From a checkpoint of a small mixture-of-experts model trained on Wikipedia: 128 experts in each of 5 layers.
Below are experts of layer 5 (counted from 0) of a mixture-of-experts language model. Rows are named router (the router's row for the expert), up (a neuron's input weights, with its number) and show model dimensions 112-223. Each number is 50 + 10 x the weight over its row's rms, rounded and kept within 0 to 99.
Before each expert's rows: a language model's description of what the expert responds to. This comes from a sample of Wikipedia text that the model never trained on.

# expert 7
What it handles: Clause ends, with
router:53 54 53 62 58 62 54 72 47 41 39 51 44 57 46 61 45 52 54 37 61 57 64 49 47 41 56 44 44 27 58 51 71 59 44 70 44 48 37 51 42 60 64 52 63 56 52 36 49 56 50 64 62 56 54 53 49 61 58 34 49 37 41 41 62 33 46 46 39 45 56 44 30 40 40 56 42 60 47 62 44 64 67 51 60 58 47 64 49 49 51 57 55 78 60 60 57 37 53 37 58 28 59 56 42 56 60 55 47 43 52 39
up0:56 54 49 47 71 44 58 41 58 47 48 64 49 53 45 34 45 31 46 43 59 50 51 64 59 39 67 52 59 46 69 43 57 47 53 56 67 38 66 53 20 52 40 62 50 52 43 44 66 56 38 69 56 38 45 60 43 43 37 41 51 55 33 45 48 48 34 54 60 41 40 54 44 49 57 73 51 52 52 41 62 73 74 54 33 52 48 67 51 40 64 58 51 60 66 28 62 46 60 56 63 48 84 57 47 45 44 44 43 37 52 33
up1:62 48 78 65 64 51 46 53 42 40 60 52 41 41 40 55 24 39 44 41 64 48 36 47 68 60 64 58 62 44 65 56 71 39 61 50 47 52 26 47 46 51 39 50 63 43 55 38 52 40 42 42 48 48 44 47 46 45 53 40 42 50 57 49 61 41 18 54 48 30 60 40 62 60 75 70 58 58 30 51 38 34 47 58 48 52 48 39 52 43 49 59 61 57 53 53 51 45 44 48 39 67 53 45 45 69 39 37 55 50 50 55
up2:36 59 54 43 50 54 66 69 49 42 38 59 56 57 35 52 49 38 54 40 46 69 64 45 49 57 52 41 51 35 41 45 72 54 44 52 29 36 46 52 53 60 53 61 55 57 33 55 55 28 43 34 55 57 46 50 47 47 41 46 51 35 51 54 63 48 39 80 51 41 39 49 43 70 58 52 38 57 39 50 48 55 50 53 46 50 50 55 63 38 51 40 70 62 53 48 43 53 51 38 54 45 51 65 48 53 59 41 51 43 48 36
up3:56 59 56 62 36 43 64 41 57 65 57 49 29 68 35 38 61 50 41 47 53 35 34 62 51 48 49 29 58 57 40 42 59 44 55 49 61 44 51 54 55 60 42 45 64 43 32 46 39 48 53 46 56 26 72 56 48 65 62 41 42 56 38 53 41 51 79 42 60 28 55 48 47 54 41 46 46 45 38 62 48 57 44 59 51 60 35 56 58 38 52 35 56 37 63 39 66 19 46 48 63 51 43 61 67 43 54 52 30 62 43 54
up4:56 45 53 53 55 46 39 48 63 45 42 54 37 72 29 58 52 38 48 50 54 49 50 55 56 47 68 29 41 60 36 44 43 70 24 38 56 59 51 56 35 39 64 57 39 46 42 45 49 52 70 41 35 47 54 60 51 52 44 45 51 52 51 28 55 44 45 71 31 55 38 60 47 45 50 51 53 44 47 44 68 39 44 43 65 58 41 55 63 48 62 29 40 49 35 37 48 33 44 56 51 54 39 47 45 48 22 39 48 55 59 54
up5:62 67 41 50 48 61 38 59 57 50 45 61 40 51 57 52 51 36 52 45 42 61 61 44 49 52 54 48 62 48 41 46 46 41 62 50 41 35 48 71 46 45 52 59 43 48 35 67 45 61 49 46 56 38 62 36 52 60 51 65 49 49 54 40 43 42 41 57 50 56 35 60 53 38 55 60 65 45 55 44 70 66 56 33 42 64 51 51 69 31 44 44 55 45 59 52 52 42 49 35 53 49 37 72 32 53 39 69 46 34 33 64
up6:60 47 45 48 34 45 57 83 56 30 58 59 56 55 51 62 39 52 64 55 39 43 42 54 49 58 46 54 43 37 35 61 78 63 39 55 63 52 47 52 47 48 44 42 46 40 64 60 64 45 60 49 43 46 45 38 54 60 47 41 65 58 44 54 42 56 58 36 37 41 62 38 38 52 52 57 65 42 49 50 46 72 46 52 45 36 48 49 30 58 58 61 54 53 52 48 60 42 47 45 59 52 61 44 64 39 26 60 60 59 48 45
up7:70 56 64 61 68 39 39 54 65 54 44 55 70 65 60 43 64 44 77 68 46 67 57 55 52 49 54 63 70 51 37 45 36 56 41 50 57 46 47 51 48 57 47 47 58 45 44 46 54 44 58 55 52 43 45 33 47 47 58 44 51 61 60 74 42 50 53 67 43 64 27 48 68 56 65 60 55 54 61 52 47 63 60 51 49 56 62 58 44 41 61 51 73 49 42 69 55 47 55 46 46 54 66 47 52 40 60 48 34 42 60 46
up8:50 56 55 55 68 64 43 69 34 49 49 56 40 56 44 51 58 42 48 55 55 52 51 56 38 58 53 40 64 43 61 49 46 60 57 34 37 32 55 52 47 38 57 64 41 41 56 55 51 52 55 49 44 34 65 60 52 69 56 50 44 58 60 57 54 62 49 44 36 55 48 31 42 33 68 48 48 43 30 63 43 57 64 78 66 49 27 58 47 45 51 54 57 40 52 59 43 45 56 48 46 24 63 59 47 58 37 65 49 51 50 42

# expert 10
What it handles: Years and numbers
router:49 56 61 52 72 49 51 60 44 41 46 44 42 51 46 54 61 39 39 50 52 33 58 48 63 38 50 45 45 39 47 61 45 52 62 46 60 45 53 47 40 53 49 59 49 76 70 61 56 61 45 57 62 46 45 48 47 60 48 43 59 48 35 44 52 34 46 45 36 49 56 33 46 58 55 53 60 41 45 40 66 50 60 54 52 58 52 42 51 51 47 68 63 58 46 39 43 35 52 44 56 37 62 46 47 50 59 60 42 39 56 52
up0:54 37 30 57 51 36 58 38 42 53 50 65 58 46 49 71 46 61 63 44 48 54 57 55 54 43 68 47 33 42 46 35 56 50 49 51 73 33 53 68 54 50 46 47 43 43 45 65 38 45 44 60 46 38 45 45 46 53 48 42 48 39 27 41 60 54 53 38 54 54 61 75 53 50 52 57 61 41 57 63 62 51 54 28 56 58 50 61 47 40 55 54 50 65 72 57 46 51 54 50 53 45 55 55 73 61 45 55 57 56 48 52
up1:53 52 43 45 51 40 60 52 48 58 41 56 38 35 51 58 50 21 38 54 69 56 56 37 49 53 40 51 56 43 61 48 45 58 48 59 25 55 47 48 48 53 39 48 60 48 64 77 47 34 50 50 53 35 44 33 46 42 61 46 54 38 58 42 64 37 46 39 50 61 59 35 49 48 58 67 52 21 31 59 29 59 54 66 63 45 50 61 46 56 35 48 49 48 44 39 56 66 43 46 34 50 41 56 52 64 44 61 64 51 50 69
up2:61 37 54 60 46 43 51 58 58 67 59 41 49 52 46 66 56 39 46 49 51 34 44 39 50 51 53 38 65 46 55 54 49 51 65 40 63 41 41 59 39 38 51 36 47 61 38 59 55 27 48 45 47 51 43 44 63 52 53 49 43 56 57 53 53 58 55 39 38 48 62 33 65 54 30 27 37 49 45 47 41 61 52 51 63 52 40 41 34 45 50 62 48 40 39 49 45 53 41 42 41 47 46 53 20 56 66 48 39 25 49 43
up3:46 39 63 44 45 50 64 52 43 37 56 59 66 61 42 50 59 56 62 37 56 47 46 62 44 45 57 42 49 41 47 31 59 57 58 32 64 52 48 45 38 48 60 42 36 58 59 55 59 64 60 51 54 56 26 46 37 50 59 62 39 59 40 32 47 49 42 57 41 49 50 62 58 42 63 39 37 36 57 46 62 56 45 42 56 43 52 65 50 48 53 41 51 50 56 48 51 47 35 52 63 46 56 60 42 40 61 53 41 36 54 48
up4:53 51 50 41 52 58 43 41 45 41 43 42 41 39 46 53 50 39 44 35 64 40 53 35 46 34 65 52 38 38 31 57 54 52 47 25 61 37 27 37 47 39 41 59 31 55 57 50 60 33 41 60 48 64 45 64 59 59 27 41 42 44 51 34 80 67 48 61 29 51 59 54 68 61 55 38 44 54 43 47 48 37 69 58 53 39 58 63 48 49 58 50 44 54 27 51 46 35 37 51 62 50 30 59 40 35 66 69 42 50 63 51
up5:36 44 41 74 43 37 47 50 36 34 62 50 58 53 45 41 52 69 63 60 68 41 61 55 50 41 47 59 39 56 32 31 70 48 41 53 54 34 57 39 58 55 58 41 63 48 65 51 46 29 64 63 50 71 37 40 44 39 61 48 25 52 43 49 63 55 52 45 58 59 68 45 37 37 48 65 48 41 41 48 44 48 34 65 43 46 40 49 53 41 59 44 58 45 57 35 39 54 42 56 42 61 51 34 45 62 57 58 44 45 51 38
up6:60 40 56 48 63 57 63 56 46 57 77 40 63 50 57 59 50 45 38 62 39 52 70 32 44 52 54 58 46 47 40 48 56 66 51 49 57 38 29 60 48 53 45 58 44 55 63 54 53 54 37 64 53 42 42 66 54 64 72 53 36 70 45 59 44 45 65 43 52 57 50 40 48 60 46 47 56 51 59 40 65 26 48 66 42 51 62 62 44 37 50 59 43 49 62 34 47 26 50 53 36 62 51 52 42 51 53 53 39 57 51 47
up7:54 42 47 47 66 48 28 66 56 49 56 42 40 33 59 56 63 54 51 49 64 45 59 48 53 35 71 44 55 48 50 47 49 39 23 68 54 43 46 60 38 51 71 44 38 58 67 54 24 57 54 38 70 56 45 47 36 43 52 55 49 36 59 51 38 58 59 54 54 56 26 52 46 55 50 48 50 37 48 64 39 43 50 40 42 63 53 29 61 41 67 60 56 60 61 29 60 55 56 44 22 34 62 44 50 62 38 40 49 42 62 59
up8:60 48 67 49 36 44 25 52 70 44 56 62 31 44 53 23 71 50 57 48 49 58 38 43 56 44 58 46 59 48 66 38 60 39 41 55 50 35 54 43 46 58 53 39 48 70 56 42 42 78 47 35 47 31 61 48 50 57 45 49 58 49 63 51 36 48 50 39 50 65 54 38 61 60 62 35 59 42 60 56 46 48 52 41 53 69 50 61 72 47 60 54 34 49 51 51 49 39 58 45 38 57 56 49 47 53 74 73 31 53 30 37

# expert 47
What it handles: Nationality and occupation descriptors
router:41 49 35 76 42 45 55 61 56 32 46 35 51 57 58 57 38 45 60 67 63 56 58 48 52 61 53 31 45 39 42 60 61 53 39 52 52 50 42 57 54 57 52 73 60 45 43 40 61 65 54 40 62 57 43 57 51 50 55 50 55 43 44 44 69 43 31 45 55 42 44 35 44 56 58 59 42 35 35 40 49 37 46 54 64 61 45 64 61 35 47 67 46 53 45 42 45 45 53 38 67 42 54 46 64 64 70 47 40 47 56 46
up0:55 48 50 38 46 36 26 54 43 30 62 60 52 48 53 72 52 55 47 75 62 58 46 41 56 49 53 38 45 42 41 54 69 66 48 54 58 44 33 50 54 37 67 51 42 53 49 62 71 68 48 38 55 51 74 46 58 23 33 57 52 56 57 62 51 56 54 68 55 51 52 45 56 57 62 42 40 45 56 68 39 58 47 39 54 71 57 53 63 59 49 36 48 50 48 42 46 51 54 61 62 54 56 55 53 44 40 68 44 54 56 56
up1:54 24 45 45 62 46 63 56 70 47 38 30 54 54 41 56 31 44 40 58 61 41 63 55 53 50 66 47 43 47 45 44 34 49 52 48 59 51 62 34 54 43 46 49 45 52 36 45 35 64 55 44 62 45 72 38 48 30 56 63 67 45 47 51 48 37 42 39 49 38 42 61 68 49 51 55 59 51 55 63 45 49 40 33 56 45 52 42 58 59 39 66 63 51 64 52 48 39 63 43 52 39 57 41 44 64 47 59 50 71 54 52
up2:67 47 54 63 65 44 57 56 47 52 39 48 51 50 63 49 57 27 65 65 61 55 48 43 40 66 35 53 61 40 42 53 65 35 38 62 45 35 49 52 57 49 31 55 51 40 42 35 63 66 68 41 55 52 58 38 51 51 46 65 50 41 54 52 60 50 55 47 43 47 56 36 52 74 47 38 42 56 56 46 59 54 57 56 69 35 52 54 35 36 59 53 56 40 48 40 54 62 44 37 57 42 47 62 57 51 45 58 38 52 41 57
up3:49 67 63 47 54 56 47 53 55 33 65 61 48 53 67 41 52 47 40 47 38 50 57 57 63 48 66 63 53 48 36 59 52 60 41 45 61 47 53 45 64 51 44 57 56 48 53 56 51 61 47 44 37 44 29 51 44 72 48 44 37 44 37 48 59 57 49 57 52 33 43 49 44 53 51 53 51 38 56 62 32 51 51 48 54 47 58 64 63 70 63 58 49 53 41 55 51 46 43 49 68 51 50 53 26 58 55 46 49 67 47 40
up4:54 55 48 70 55 35 44 43 55 60 60 54 51 70 50 57 63 43 49 63 54 52 54 53 51 44 56 60 60 54 54 58 54 43 67 47 48 33 62 59 71 36 29 50 65 59 45 60 25 49 50 58 32 49 62 53 49 68 55 34 44 35 56 60 45 52 46 48 40 33 27 53 32 73 52 57 49 45 43 60 44 61 50 40 48 39 37 54 35 48 50 64 45 65 57 51 68 50 48 41 48 53 36 64 55 67 44 61 51 59 41 42
up5:48 56 47 65 53 60 36 42 77 52 43 59 53 52 68 45 49 58 57 64 56 52 56 43 55 69 39 54 42 43 42 58 71 33 62 48 67 56 45 68 51 55 56 61 57 64 59 48 50 37 48 59 32 56 44 44 38 52 51 52 42 35 45 51 50 49 29 46 53 40 58 23 36 68 45 69 37 45 51 53 58 34 53 49 59 55 55 35 51 55 34 33 46 39 44 49 55 64 57 45 43 46 54 47 45 47 63 62 68 53 39 52
up6:32 52 67 75 37 71 47 42 44 47 48 23 48 44 44 45 45 62 36 51 49 50 40 45 41 51 48 61 54 40 60 59 57 47 38 51 52 55 61 50 48 34 35 42 57 47 57 56 52 46 46 47 41 47 58 41 43 48 36 42 61 38 45 32 50 43 54 46 51 60 61 51 44 51 52 39 46 35 60 50 69 42 64 48 52 69 56 51 53 59 65 48 52 51 37 44 39 46 55 48 51 51 44 39 63 56 32 69 59 58 49 54
up7:51 40 50 57 62 48 65 70 58 58 51 49 45 40 60 50 54 55 60 57 50 59 45 48 43 38 38 37 51 55 44 57 47 33 52 58 63 29 46 41 60 50 42 51 47 45 53 43 55 59 58 33 44 69 35 56 48 45 34 46 37 35 43 45 46 52 52 46 66 48 41 62 57 53 42 52 45 52 32 60 33 49 46 36 71 58 53 52 34 53 40 45 49 63 51 42 52 40 39 39 46 50 42 74 52 55 58 49 50 39 47 44
up8:32 45 23 38 53 53 55 38 61 44 56 45 62 54 40 44 53 60 77 41 61 68 55 46 44 53 52 63 71 54 40 54 60 51 48 60 34 63 54 54 69 63 56 58 46 61 53 63 58 52 56 66 53 46 45 62 51 57 30 44 49 46 46 52 55 42 30 58 46 40 56 51 32 59 41 53 48 42 39 46 66 44 63 60 63 48 35 35 60 38 62 54 50 54 56 67 78 52 41 33 58 46 46 63 49 61 43 40 56 76 38 62